{"experts_per_token": 4, "d_shared_expert": 64, "hidden_act": "swiglu", "routed_scale": 2.5, "balance_loss": 0.0109, "balance_bias": false, "parallel_block": false, "init": "uniform", "init_std_up": 0.0311, "optimizer": "adam_atan2", "learning_rate": 0.00121, "max_grad_norm": 2.0, "max_seq_len": 512, "doc_mask": true, "train_tokens": 315300000}
Below are experts of layer 6 (counted from 0) of a mixture-of-experts language model. Rows are named router (the router's row for the expert), down (a neuron's output weights, with its number) and show model dimensions 0-191. Each number is 128 + 32 x the weight over its row's rms, rounded and kept within 0 to 255. Numbers have three digits each.
After each expert's rows: "comes before" lists some tokens at least twice as common just after its tokens as in all text. This comes from a sample of Wikipedia text that the model never trained on. Tokens count by the router's weight.

# expert 58
router:197158148138165161143044093085148138107123112127170201131099090130175149111117118121088146097141143131135158105180074163134144126100135106168112137116147072158188102121149085156139110116175115111139105149193079163086145150141130083097176089138187128090104085148124092117151084198120100137177180122170088142083180133095126149127111091127124172104156081088109160181078081166170113133130153101179110120130075170178128164074107154135160176166160053159153115151101146125177100108118106145097146079139095164087178146099114152098133112121098141100135151141108119123140171202159100132
down0:161186114097136169165146130137182156125158120142154075109101151147161156099108152147125114128180157078180101099150205104074125143130100138153193105089126171139151167074121119123116098114118138098125106158111166127151148128135137078152124121099098157148193152145097170092187080125052154138111132127129064203123180134097097069130089096154148114170128107074099157172111152126152095112168151112079158122103135086041117124126165101100174154113131122105136111172158137108241119178119133083180097133109135110165125117125145115170096093089098089106135140131152172167174088139179117111
down1:066078082154150126091135123136157180157173145122107183053081182116156151130128139168161130162122119099130108126139111154116147103126153120140105122136141160082115110108123145129110079124170125102127093095199090130082171151143176133101134084154145105153121173110154119115196111166167136119174121151187146123161165117139142166126113053108145140162120122161140134103085130193068139141076137160121171041104118136105171144185127099124144096134196030109146112136145131115139142102122078116116164163134103167087234148090140077083087168084163116129125138150105108142142070156142136180
down2:096124161167205128120112126111140125131068140103167145148150112153132190085153094140124118116117079121140173198167129066136086138105171078078131161157171054121084169127134073106160097079107107166084129119089150145136161117176185112110097162108116155090121109091126154126165151136076178077117129173091091131086136094124156164127114125107071167122170149141088160079145143104139064177119078124095064131064175144108111094135162120107132134180108124104104146137147131128116077124115121143128105101078056169100095088158137143113133108209110125102164136117060117119102163166180130086
down3:113132154135113168127072064099123065089075123097138171157127148093155181136126091108175092132150172143108112115141147141114166130175151162169105112115158150117091207109138071123109115123121069088108121143050141204110108149096098076152131133193132142120176138062098129139155143144137108097119081164162077106154123094176120130113061159093133179138183143177144083152128146128120123112119122109168155122167200119203185080151088141131141141111094155194069141137115110093111152140123204142153138118129157123133108145108185120112141129068154123074133145161165115169138191093116137102
comes before: ", ", " | ", " |", ".", " | \"", "–"

# expert 151
router:025080093130097112173069144101152119081125141100164189161106132149145148165124119156135143124153186121159197103159163173136082152130161061162108131189145145136103107116157129175120108119146092165159130167083107152151120145056155140117104122114156134092101136155186093113132150103147138169176197087138100123099096133080130148165201144114145166225101181108101135128147104161129136140152040091156118095159120119187131154097163163143189127123133110135119155151157115179098144124118124085087150131139116120177109145128099154131149093055119120159082112165081120107066157140114136124
down0:148143214122111209115166122135106068090102122140128180158102068142131160182141158129156117077087134115088157120148113160112171056135136122113133163132123121125146164147145139109140165129126103126131111076099183152194132132158127146109169103165172100172122133150152092139098179149106142188174137133177154127132116140170181167155120165099143129153128080193075137149129102138149124131101116111165075149143107137112177121141161119111170138124141034056074117194106148115100127162139118139120136137153109152216107128122157151107099120081174201136216113165105167141076152085141131156
down1:119085177077084210119063088171106115142076100156090094156198160141092092141132122135162139055146057165139151181134126137100178149130115163121130141161107194130103136123084091091091099089147114148096153136127130154196095088090136177115126135165135105174108106132173138181080193130192088075132107159146157110082153119121101111114119160144161100055111117123158138091131117088154126120085088094143095072130087135125130119135145047113118114096118127114178116148093119133147137101124154159144102162163117167194118075095082109114139117084153168127128082101101129161153172101118079112
down2:111128175129173093121140134199133132130159152087109191082193071108145117083129142173084118160120108132143130146143139088161079172168106103135149135185154137159077044181082092140105097041100145141191126144084155121160084129135065145174125129115063155182063131106099135133119136140116102104146103126134161161146136142121106122111139131142151101100093157104115114133153129166170098106161078151132146042131131154110109178117132060106148135101097114177134105117123090151098165139139112146105097094150203104212127084142166116144109153182123173103095174172146133103103089168112168115
down3:111108156142120117141154124123157176124088146122159145125119051191214146083103172129137128113111174064094075201100090159132126140140116161099152128115157092119162144130146133148121133197083121047151165129109157116138080164111126118189132116127126125191139149152177165083152090128154131131129136088161125174139155092233186100068112119137112152168155080119058149103109138141111130142182138104124158145100145131047182134145099148155152107143146059144145119131118136148057101131172183108113130160102092151062131156119133101101115148089156149098132127061109079134106118088118130099
comes before: "1", "2", "6", "3", "20", "12"

# expert 59
router:092155013113143158131127134166127128128131131124116152090128141110102175108189159088139111184091120099175190119131161101089052084107106119097116151122091226130150113083187183139171134162127154105119112145132150095135062183150132136117069125133073136080083140109112138176145155155184083128133102121142158179080117148129195086191138104102163105097140104143158105142149144111110157160147090135117112097114128121100108143150137110125133114117107225115115097101147146125111151136106132105098105196086194058122103120149128150102090111071152109119104063106115143114135059116130150145
down0:144110136113154114076143105151113167129098128080106151165129073150117157139159127117113151149122085120128154069156168125181109137160152114173143086126067150082108111146080130152103185122159090137154113157086104094119119124083082160149182099148135114206119104121081148079169150147037107120156071067123112129106054102111144126124147090098121052090107150197094105129134082120160110084136121116116121093140096171120109075136111082118145057131101156146195096070110141078144104098157128160133087149099121136115087204098133125127105092154089080192102146087149145170153088115119113074
down1:086076154134152161098150125087151094110119098064108115174176173140151152166081129140069187042083083136178123097148065152114170076100129130157125106120154061199163100156110065123159157128103117133108135138158110130139135081095129147086172184103060121155088133163119124140180090104123140163139094071107156107164128111146058137133116135131160138146127116122156124166104129177143075125131170115099123162140134123088113146126111141164157135156142141181130147129085147149125137093110113121116134126085118138133170137115216134160094085095134107099175155066121125158071140127160165012
down2:097149075111118160193099212165120177165150168143160146155182167122099131077096109119072181154104143113196125092206112159135145059102161127100106079130115151091100124091073178145125105095130123077149105081167079099093131162184125098145126135139110172202106102102149130120167167129143140131130058070168120160116113150136090127182149150110154115166132135113149070121159168099106104186103152154151096095118117105167147150128094103126116152124123081051133081050160161136139132163105154127143062134145145125119113083105144077127117087104114100134125140113097093111154147163121081152
down3:171169152094152113113104132121137077074132096178078149122159142095115195083091219129088080143102160109151138019101118084181130140155073133168134147108108146149140142144161149146123143131146150157129149162083118102098104105109095076138069116099162137129146141149127170119115098152115145102128123169174145091090122146117071192151113107124201079163075146109159121097087162185138136135177127116162158051179122157036112113068149162092165131154117112155160125096094119142160109134157086161105167169126150128081126166114170132170095091136167120095136123164133133169156090140105129129
comes before: " of", ".", " of the", " and", " in", " to"

# expert 152
router:117074101124164126143090122175142050130160095108130136127137102148097127138180165159089132138112167146120195074119109192154139117167161136160113144156121097130148134186092150175163119107108126160178086075150109167136129065086153112139165151137123126197105077160159130163105105150092091179152193138203116094123134120107146100079160138117120104120137101140072120089122108094164126117108178063131071123164126136157164131165095183088092089180193151172187122154188175143119127130066154145139078139108121101103113181139082181104146128056102144139135162164117122137114159130118186139
down0:119146120134154141066063088073127176124093108101114083119129167120146096114079082071083120139142132071111076085184136077111129116143129085157147145121073087086145118116126111130132169084097090136096127117132144120158182153161074092184091087083122063190178121138050185191152100093157137099128143143087132192140147122125137126141073143097102130173146165082170151080159168102121063137137090142168108123108104099141096162105097082130156115171119148154099102109165147074136065139132114141086139121094099149207149130114103105123088115105130102153106090168159136133136065144127092150
down1:111107160094109153213110152163123121170108124093147075095135090056128159055112178072110210147081128148127154088085148162146160152173110122162128067131130166091098158115085113085136135102108159067171077070132205100155134071126132148144127148135071121098108164132137127099126090087081139056162134108153122124127078109092109120138133138138114199166144123093144118163132166171141130201107184157109165084118082151134114170142131117104118089138108166121138129126118210110104072118100094095148100130145096082192132140094130149112129122145127128162129182111151149117170068119099114120
down2:118155111121131184121129095072112143121170159143146098122078132159209143029141130138125123172149129144131143084111163143105116167129157124140148093110141109137073070159156090090139130115104144114129140150154075168097144143167208100175160108108153116082085051161103123078193142150131105135084084068117188142074175137140149142145140072110127154069133142119192094124133190148109117135181132106130122117161129140133064198152124102147143192175118137190120125149075107122077090138158092093174117152147135101126071117127195114150161085189106160123109121152112145126102137125130165126
down3:129134085162107060152089123096108124114094184127179155122147143128096170154107160138090158080156171151109140066179100135113175166079067134140073148124139154137114073122108167101133123124102175160173114106099198096135103098097117154104070089124133165098128091126161092116133117115192148155109078159135097112144075103115088111191115137161110118135126197138096121150145097133200151151168089097159143090134122051180149104088101099184156132066146145116107136068123098129130134123120181127144134097162146202185073148161155138063126113095139140104136153142132188136125055137129114166
comes before: "The", "==", "===", "=", "In ", "\n\n"

# expert 96
router:087171048084147179187170125124128094144096122157158093130152179134100155127136104129169131154171132146124136082142180131159119089076139147136101116099017128154096134148099103116173139169072112156083164104150152143152105159177083135139158121123091120125075110144116079134141138137143099126151113142180134152136166144178179144152114181108160127105146188160139077113157136097093128190098120134143125082126107077161133144120098169115144067106170142109125106166146108111147093142074132161130138198079105058143083156103135183039130133113097085152127138154031125108131103085154140139
down0:140120111166151102135098173080213123183108136151110101147117120139150121095094166104140122143136168161123149102161137076102120206101047176121081160168146162177100112128106190102154119109128135105093113145111107177134140072220139074137100145143165138108127105150139126110105151092148099124096129087120127090162096130142093155130129152051170106102143116123115085118115151157172092172178109146134171165145146168089125158130191148143124067070107124093143167142111159084076088191113122121139108100133103124169140150130147099149102161196109142072105112168053065097128203112129122168
down1:145202083056095086157106142096104084144105137077115101137109200161122155119111099138074070062186065156088129178107130153105160184150106197133091156078180128188115093129088182103072095135147122109080142147148128113120120126124124071095157139111100129083118180134124154152112138126091146137116173086108177100071124137159123121135135106121077123115135155125168146182176120157138109141155103123143140147135164138069131155148125061075131078135055129134089160086122120112124092110067129146138138093168131126120121087081144125190149100130114184129131135119172101060089147102148178110
down2:117139148129168120110055173131101141080107142122111129094058140134175164195130095137147130149059119136100139181113120099131137093127125104142100147077157147122151119125145147138119141101170120114144094078137170088068111105116150168160158150136097071135150146091132170175128108123112157127150184123100071089128140152179156153112099141167120138127088166130187134188086112116094131150189114149141143146149156136130141128109150165099177211119135113032151046103065145166199198150131120135135132161100160095117089112173128138178074122156119090158137097118166199111131082127106208139
down3:136074105168182129118122113189135135105111107114147204097108196124218074098076111096103141131148141061145054108088173089113096117191144147120102131130129170183110077144215123130059084128124116127125147122101123130083151130111154070162117141116133150159076167133164080145095074151140119140134104114118102171109163091154113086104139142119128131176143135195096145090159168160138121098102144109117133160076134137113119176115131091171087147100137096146131161127189068128124077129079154141098108131138116174133172126154148160086175180131163109097104172104102131133158196115157084101
comes before: "\n\n", " The", " He", " In ", " This", "\""

# expert 130
router:179091077104168165127145106097107143092119122180124186085153156132141158163184103145107143152113112106186189095151131158066107059096150149162129110096125098188163122095148119139128131113173155123119174088108112129167099094137181081112145105196104107051071120159109088131069143098171101219108137099196123194115114141138127128167143108135154147178154109124182112164105135061139118130145102141140101136100148177165108169117108147123151122141156163131117071122119089200162157117047115121089109206082139118123118144132123142065107116122128105110104126131082097159104113101117171135
down0:108090093171090111086129096080122150158128116102168088115107125134099161140099188149089125122126148114114134152073121182117110186131126140160129126159157112093134134117140083147152134157168161218113114140075135146136123084121159153071166187084104178154128088157088096171077168133194068087108128126156126107089143105104136180138064152069079172100065141107157134109149145144121142093160199105124122120158141123170116117120166105127089113124141103095169179081119130132143134122111085059145113086091131099111171117091140181104069155132147058067089201119084102075139142122146097146
down1:087146121102122081200107143126155124107174124061141186158126145102128152083140129137143098150155185149112069126128140077109097111119159145135150092164157130120109149081103166120095134125089117111162097114110178143092153119135093136105127200093091121165134086115163142128079129115134198087062127158100169112108137137061169173179131162146139127103118216101118146141151149127086111157184061216119174102129103116160130058168145151155137130158144142083125113100110069109156157131114177072166102129143144074146137114133096165159114141184137178172132122173085154153161160110116053168
down2:176108204095129066163155085170128110073086143112140195099159129064105117055074138150113169119099164104094148133117127131115109140170109132191145150130109153139102112083125136138088175148134111140080126137117058169168158109143158097101142180135076134059090145095096148110081114145147160091111101121151137178097065101144128081115098143148140091111107071145143077142099095088091129100149157102072098124143122144099100146108129117142152126075114131185117175134115139118122166116044106123142184175044124123123148147101134124104118093166129166108162079077142136171135112076130186069
down3:132128216138127166099130146152072125098089110106184135180122136113161143123113152110114065129151137116118155165117177110122110197140156085123118065152133103097142135136122127116137132124114199133162121066098121137119180121138192130078111111142089103145160049109128132104155119154111113165128117156077106101167128076152118131120111081116156096096119145091085090164054143130176089095161143161185147106076043128136086047146098156130130148110137134158090109085087148140154166069111184104170139126124136079106167116115108168135097183157081195179101134091122175090189145138133157111
comes before: "–", ".", ")", ", ", " |", ", the"

# expert 11
router:101103021109133108119149135166127113147164189134067129118228149110121116135160163113161089177131091116189187149135153155083105126111138133049122143095061151124110147095072123152104106166073098081082140117140216102142100125109116123106127142151116096165108165143107094137096151071093107137158160138120120121077108151146113149200124164104118173141138126116181167171154134090093118162137164119166106101113147150109085122107187154171113145042168120111111123090111130062080083147135154123113154137144136090147151150100136106159123151089111102106084093149052123087100163130148131140
down0:155189108160088113150130099142048129153122127134178130129161113108118178097092118120167101121076122131125118164190102116094093028135094143153146107158077124124101160114198132135166211095114156143131055140132094116178155143101164171127137156130098130087134091135131143088040151163143118084122099190110171110151116100122105126164122127140146206173144082104062131115121114113169126146138132070097127097144074171146114109087133167163084140140092156094154113073140134116089181105101158117150109153103110129152122155092116085132205108177159150107152139121090140106170119098055090126
down1:105125110109156172125099177152145114164149136192109180067161150107114083099131157113131112201151143078105135150165136136074106118139098126142181129129132099052091138117055128126150097158086076112176076152086166113159136148191164180108211184093131145110096132149064120106138136141092127115109130193146184101087173103145144117115113148110184182097165123168115119151107171146128198149124135115118080061114136147120170122163152123170109101152094166085105165147121126124127103164071116076167122114103151125160135139069136159105077144104120155126150156091109101109123087077093068166
down2:099074104065161160098113134191144115133180159143102149188135122162101173165131130104151116154090159141121115168132140093138135133121072143063122187113075113121097147174086134153163095148115131138170110100071095152134157090168093133131078107094125123139097150130176129119126138136150145120147171130196121124160102119139146109130119056099147104140136132119120094120150214146138156144112089135157171156105126138073165159159113026101060200125174115152128141189107116136134122105085111114081171166159141121040103163141095120135122070079156107151145115138169121169112059110126126044
down3:147035051146151072165127090075122078150163132105135175159142130158148168121129144168148055115123071179111173205110105159133156154206164126115072130124117103171125152120169121158091083162140092167078145155122144175131160175129089071094084114127161148108144127105174127126119195152122084160158145107111064115138133169141116117138161137086129070149101130051163156111120126105145124118112117103122100090107120144149074116121087185092101128144060143100176124167147148091111161150135131138100165147089097154095104138138093176143136074147092158067109140167112173121141160090129147143
comes before: "| ", "|", "The", "-", "- ", "  -"

# expert 69
router:130145174157139122144113104134116138110155111145165169134109086140126140164095101164068125116132134115130107081153072135174174154165146087140116136119170069136158103167092080157100107128160131150156141127106107173115204096123139091105183106164191096120176106149173101090142117158105165161099190110095110095096151094088067144133134121140098128154152064089114186101104072166143078105098186059174133136155099165165121127101106133110139178165141052155188110173138129132206129132154135150112164112172080140113143149116118164110143090130077150159145186170162094102126227134139146147
down0:099124162167108109159116103127106157161206134158175182099112121103132159085153116190165168072156066070142109104127117142133122077054099123138128105124112149067122182129164198154127162117072134158156121167120195130192119076105171065131137157089110149160114144157174119139103084111142148079116125117128108097188153115096104136095143182127126095137159145185105154127086129093094120174113110114134108140156090143163088125082098148136129178137180146126162150133128159117086100191180123122139121111161134118101115134232071107195106115170098128170085147073147101127105120120133170121
down1:116183025108081053158164170180105212214111137140125121145130163133063101153125182140107172103050146166182153153176129147125159185096121115126182165193172149146109170117092138131139125082129131115079082137120147100148181128122119162155168114166126087177116063124140081096145113091169072114130124173145143124144173159161152185144124103099096117135091139081093109075148108145130168098167104120102118114113130119100133146075141100144113138122118130151114155170111157104156105150141105125131139154096141083197102160114158143159099138114140097152104116118074118084129091113089119081
down2:133068164097183142121153116172129105105106113145091113098139172114131124132128137121083156122103119135115106145121100202142115107153131087123111082114110142099135082167093164164072112096099108116157098083088118088148089151104143138188118130103059131101124153159162096081076106115162141117137112107165166182178214132133104115157094210092134161115155154177136077137149113162125094158120127142145074072111076150186133159159136154102125192119144178095117137113107113088127089167080104165196077163147150204115188141168076065106136122148168128135134059109084176111131144117136087112
down3:220124155069146090147132096127109131091188145202075125105193215187106089121119158189086115145120160164147162067123158130088175158134147148138110178113103096175109147110139105185117112181098108104135186144113096101090128156157072115177104092098107086104131185132125187166108074143115146097114128079091134137122153153094133175136083153075115133091107122162129123061172114100156124155113110140129140134159164130127120153081134129095103116096131093101075099125205103131090113123098173137154142109132067132073143135112188130126149140140126074192149144122101157125146160166133108129
comes before: " | ", "–", ".", ",", ":", " |"

# expert 125
router:152126134143143158149104103131118109110154125131127124183097090131129097121136146197109146130134131128131145098180115099121124137144095109156060136137154094153176093188133065144080100126143127153158093110104074172079183059143176092051173102174166125118165083176177139098095112094110185115148173180118065133099137104099116148181152110113081168099131092109122182094073119156110123148082134107175127158153117162185090139122121143135128159150115109171185151164136107095203139129136173129080183157188083125098154114109136156119179108102101183092168093123130130102076193112133072123
down0:082107071111133103109105114102167168123130147156157088085114099084109124115147139158111141120146138099156105121114132042119113086117192147123107113144124118181202085185096150138101120116100182049080109178090086129100168156146088151103094137150099189074160162146137088099130123169150170102114125120210120190119149150077129175120110123133104146118156123079158123111186168115160192198119157107147133117119129119120086199091081126127142118128148181119139092114107100099119157078160103155072116157144144139166108162147193096084122108165114153116164116110159107105201078103148077145
down1:173109117162107139114163099111116108140094115044143107165122093157086112140106139110163107112203113195168166119169060140147125126052087140177128089088183134129098152151145058174112153116081162124117106186081058084137145156118152096128122124159069112108149112161145127118053082177115159160118118153116158118119151081135080086136142120177109076130111193055099108161141103087111122109095117148151130154180118165119121123151097145137141189148082170112142107140083086132139154154172123141153186129089080159157128123125182074096156113119134120108170136101110128088178176130132080103
down2:130136094137145113099111089102154166071106144106065094076145079063149171103085112147166120103069156132154089181153127121154130078135199100132135121108169149097097168123128134134127156102097133113138135130058110120102123125178142160134084191136170091127100139080153127080195056124149136156069121150135138111140150165111117120108109106171110133154022121093077120090129161164139104142150119058092188056129096130166173136163131141109148089137155098143135146129074102198102074109104105116143123109117091178118175148126091106133163155093126154077103160103059144122120102123093097091
down3:074112032048085139148168141136145132113137108108109149182113141114139114081147116162131093090149159138142059115158153155142129100152155152124100055148141151147117113159138144128169081095108087104184094090118105116186132114147174097114146081184118129153139135147085101146137121115064115152172128137173134130097115157170080187152197126120100099102113145142144139110148131129156109145114156150161137042133115157147129103176114139137167059118149140109057089115187152103147109120109129138141097087144153181099123149039192106138130113184126115102129137193054151083138140114125046126
comes before: ", ", "/", "1", "8", "2", " | "

# expert 120
router:034115071097139174122181107136149107120118085116161168135104090114139175109169122089109136115121075117127195088103177138138133090101127086135130080170045126104143138095111151171135132150136164106098091083158117129081095159082067166108120112098117099130096141126103108131110152095067138051116152131112118190157171153146134079209152072141132112127124099153182101127176141108112082152104130099181062104133140097147086149096148111158172137096142135144109127072140104109033145162097173146140093181115125091150098141105155134072142169127115120072118144158103119110139080172134142085
down0:122117040132156106117126115121140071151117157103106115124136072151104136118149123114104147165189128133104117123149131086149077159066067118159065170059114106068132163147120179094060159149159105135147117128123068162044088114122130146137093124159118126121111149128122125140138143052045151128114117090120128060101047099083137140111123119167128162147084143135152085094105131122166149169084161136141098115064180208162140142087140128085125100160137140163099105077144139111113144147122136099163128134142121136071148051152164089200120154152103103085097093096113159133108160147136134174
down1:100114139157144070109109111092096164168165156103137092184138150089160117141100180142151165134204136114134116081177163131120164126142162155159153125149150167137041117153119100091145096102123141139162104115078150098170138136093134101100124153137094140066110084138122058108171090145075074126139101123114148068086116106150126175118160159077076169136194089122068074093152162103153115130194080093078131163132098142097151074087170217161134091141132108161116095149117069071098125123160102159109106089131075105113145158126081109100096116112157114150126121135148161078090089127164129106
down2:017074121163148093117109156137125121122119137106136118106166151136112113064145189171094152103137160151122122115110060148149119177133152120117121136163150100131088160194139124149145164149151126114177111117058121116137111129172134163054071157156125152110154105103129081143149135158215066151154146108134102108100144082146090132170130187132109132148127109076106181184106155144192172124161123088121134175107131110093140129107100149084081155150151135108134117121080154185183120102139075138048179114091124150137135135118107084118057167144138053107079121112132152095132166089092079141
down3:131152158173113112088154173097128145108075108119094138132144140122099092124154157118150190090091169195105086174125052101162173156113099136141131113128145120124153136144113130092162088054141115154122105118099132128060135151183151128144144137181128134135105132119148114135085142125133087106097164121134116111126181128073129184119129171168157147143100081125058200143113152095186126158145060051100116127147062130098152133112100145126047098133179143150175134104087128158143175074126151129101134118055116116063164126111094141143091158116075087094102085092101144113152174150166052172
comes before: "\n", "\n\n", " are", " were", " can", " have"

# expert 53
router:107086115172156135211082111108140080105132120120135124197109163101111168163121107150139155124135125117170162083117115175151160154102079153099117176158056122155121126120122084137102134128163120167146136158104140090108129071168140172034103061097159107117185105129127101185115105157137142130133182119102108091149172141105113155146134104124101164068149115063162179094074094118120156134085123120110192146145100179182067150089155140120109157121132122201151111173159115078175154108132166204111178099170206110111149173133084107154117124093091142124133126135100125132114130121141075166
down0:096077080116138124143135140062192144128131109087113142076037095089121139162142122110098033106135126175174133126109140133115074089135155122142097106134151100100109130117108104161149115140161168118121161084132109132145099176063116095138112112152144212152134118155116157145176133140147114116128132177158138194087134118143074138102159089105199169120104104111111083093204119074110144137137114115117191155138101087107107187122076108114101178150090129140145112171134091138113085163089154162130136076125120135078136099074216126092152136083127137124171120137080171202169107130088110120
down1:081121147097138176107066084148178117120086160113123093178161184085149123114095114173179131106111109164145105164141154123181187157178041139131118148136139086143183135106168130126136162110076065121072105114108086157162104128139158169120189160100153135120148127123161107140055074143142143123169055108155134150149143159132157147186147165148152070116111149071101124102147120124130145139203086119129152166096098066103186177129157122128087112119153121098137140104113081149132150123097096096181102120151140186136175086147078053098130154144134139140108121087097134138180168105084094136
down2:158130142136105142092087107057206137197107138139107130097096135069139144085064084143116147152138146085076167127079128080100092135067158111137119110147121118158124104108123139051196126094151091183139144098090105121134136139146110071109106157102098161197154107164149095167139128120095110107198221134161128133098149104141141107148149139076106137149100178150103125132123178137155059096202139118194131061135127123135183156147159151112133041120130120112111109096114133093121106133115112145141121128131137170151168105139083111091106163131196112125098118189096124092155127097121109194
down3:152167130074115128126191147116162145100096100126183179125115089128132098075179087097093086083129123151146171152137105111084167104169082135121092108193146129125129134118090172127144120069139164167135136151100161111175209075080080173085140145116169147067108099163157126131132153171125125137156225131104114119140127140097103119030152183137111159076127120165086139139126094172122176143098159124156154154096115093180110137111136083132168116103145126122146196170172126139185093064164141120117150127176140127137153192136087103187190106170123102116133156150129132117102131111110088120
comes before: "1", "2", "8", " ", "3", "S."

# expert 68
router:167151088120136166165151111129151111134104085135170122139164166128108094138152123138143113105123115159167107081118103129125138102097135095110128155147122159174172159113116039123136119141090169174144189095078180165181162117093134091026107083163121166130105113113131076180149106101103140125130192069183100109118190097091093161170139091104159145161154159164163125174165132100169132190082164125163123164109114122174073127078153166133120137168143159188130126119129107103116138104029105135101206091076138134181108161153125184121132063110119131140118114126126157168115168146107144128
down0:148095135072148132150142100118140117118149141117161152145124107086161115082128152096107174115141144122139102128126207154113121095187152139084171101151143129180134133175108063171148108165112125136170126109166108081111142115196128126098143116144087195067105174077152163124180133125145156222103077157097133176157074106127185122111122145126142146154116083112161172147115109150133171075194060076161063098145105127105094117084119146150136105138097088138154094134135135100131069087121112088083079199111148113141098128156148182094097150097164127121126080065146109120140080126157172063
down1:131084152150122107126129082103182151134090107134128105145133112138130109079106163150102099110102210131136169113125130105166073155087127158110109176193117152111114045157122121124097152169184150180134124170214099163131116081151144146185146186108077145112110076095037143145123128074078120110104145101145101082120167120108104122115159113133082081142075154163117101132130154096112081088138163063099124086146177117128146115115134142135171107182149106183175085160143144110106087165178181185092116114143062091158128098096143147152145130125113132067119110109157155087066160138145157114
down2:191107154116154157099155060151126104073058230082105148078121188225149113118165134099148141147094141119078107127139175190147093119096154140132107134127093141109154116083128133133144140122137137064133090123105122131074103160092102053153078143167128121096095139134099161186106124119160161129150121125177157131089139123164159073152126083147191095160163129132181073126086108093122106187072104146119128108097155124111058171147113107132136143199139124104101120135087123116117121083092141128072130101098125138103152121147100093103106101076148107074193160123147090114127111102111152161
down3:104103108112134200142073116123066131135157109125089149162137161107068110091087159149079136114130116100114094105093125139118135171131093208146076095079127120113151137095129118153089143132138079153129145151173100179107063177097132099104092171093131167213121139199109088135175176146151120074105162100106076167138085172172084165116073164125127087149099090222135136140167169178183112127150157157130156135163125074133190170143134159089132125170145160111139104100107117146152137155165129195102105124134121131085175162114128084142117111135065101160130145130103136118101097141150163160
comes before: " | ", ".", " |", ",", "–", "%"

# expert 80
router:121115047075147120171095133156104044132169124131149109158129085136091123096169094163089124108128122128124169117129169193108106135142115127121117086142133120149153150146090190156179126137106185176160048090104131106142122101173128160094172171157120118171102080137119175163142139157105090155144115153203109121123130122130102088046123116132130132145112113143118076114112084078154147158103179129130074125153127113173146119138184148098122077150144163116167110148145202141143146151080156082123123105043127115103119170121092206129141123083082105097129153186049105165135121101118193147
down0:096111073131178106069133143146141094158126124130165226146187182137131143179124184125115115201066128196105140150106100139148196142109136149142141181114138126128078132164171129135064148113146087100106081114133099087142141071141129132074171133138102094146192123132083102121103116126044089097157181123083170086112108031118188059121179146158154108129120103103164115090109152125108110160136104134170121104110132116101080102079116157141135162120138157104164084130119149137159141152166171098168174152185107169115096107131129101098103144131178124119112095132115135102093078140135102136
down1:126094156134184131127139112161167101116088085097149087137121134170134070116130084171130184179088182154159127170077140131094124148141103126137115119091142106081159194067039159175137160091165171114158096119100093214142137156157144130152064172115127129088114120075116166152120118123052127094121098130107114108127097128159140130082106126134059142107098145135101130132111125089111100151123170096203133112082099146109131172183092163120129060143121146121148111166088125190104139195108122081094081116139148062109142102112116156102165163081125123134135131222177107123167121107132132132
down2:124073022169128126133091135120148163091112116110093149136140119140167108167117146118160066186130098168071047132080152053188117079123151179106177116120162124133123128120137151103160135140203138161115165078109152133088150106107099135155057091147127131129124149078125105073124073127161104192113123117095154118098101103104079155124133102143099140129198157121072146147124164146146090107098102140127169109103138135127089156134109107091116151161117136139081149104134164112077055096215118066162089105076131136108086141173088104158123133103141155173141176135131065113100127125098131138
down3:137127117103173104088133153128098061149111131130169122146137146198113141123166138141120148148115094137090146092150099174161185094134091171109111157091166126147143153131135122113145105128169125173098131154126085125120134055170158164048188110154148108255138116127150094151114162183099114122135156155185182090112126120081116096143140120162102111091146160175115130137137137093150123120049101100183127132073104162096134134148098207155126170142115094110135107117100185152173094164131127128083109117091142130141148146151107142160152173140095108086151188140116150141126174210144178104
comes before: "\n", "\n\n", "The", "==", "===", "="

# expert 127
router:151114023102139133178108113176153111134121139080106116143173151112071121092208152060169113129137087141181178162150138160139097100127126122138137157128132190183141139106128120106131109149078143122151107138131183148155093126115099115058030137108077154077120115136086127171128138164156098123115152120158085147079137141190145144144122121151169085085146134117144117149147118112139113125087061149106087143098146079101108166125137135117115156106113190160102129082105142162085091116044122123133147119066171137109085088156135166059121107122113111104094132119027152103129159155099153084
down0:110076107142149175094162107105131109181193103212123105086101145135075159170099152075140141154134136066089104138068191065058092110170077158141119173169079105127047162068101083120161090173145110128116146094145061077121108165145135074125129127136136120179109161108152164079136091064090147155192128161139118115184119147141120130111154127100104117093164132070114104104132105172121153116116121169092088114155125129097169169156117148059156123197119095121112124153133125159166103136130114108112137158122129163113095106143146114170086110148133107116175089165137120122133072140132166163
down1:094095000183143092135155140119107095148142125132139131093143187116105089121121144120102183219139119117131107131100113137072112143094105159115158091160073096121082128047140135127155111085173105081122166118168142152129088110138182167185130099097099141158089149072119137078125148131166122127124092114105164119090075123120148057130125175149170134176156136088113071145116149133123148134198152158145140099157098122107153113170121172129146059119115145084087172160116106141093143144110139140143133146143154081173148152117111122142127148097174114126095085118163106141106073071097073125
down2:142079247159130203120135126109158083110112153108083088185098121160123185113091126060085152080136107156196114159149100125162154139103109153128084118127149142159152055154144163128185089146141131157112152143137137062085143066125114148114134167081133113157142106205151081174134163144118100079125120133132107130127120108107149154131150055118111122117087093100152151156165127130124149126109100109067176122093180130171111128160164111122119172119179184184086080179136131094149097140146128183132077130131180148133112057151182122168120155173112135129115137142140166093162138167123143111
down3:136099057146138157142160130136103113161069093065181133149123162163100152179162143109158191166148138124195154138063105122122161163113132137086138129060147114183140108088174110203112114103155129086116155116120172149134185173044101113167154142151136138123101170097116124173156073140098071103149148119165192125100139113118151164126126125175151103141133136122050148099133137156121063161174150116174118146137142108178145144128191141117167073138078118132138159122089100152107109102044156100160104106148152078172118145117108104138143192101150114134121144087103123108150142119048159090
comes before: ".", " | ", "–", ",", "°", "th"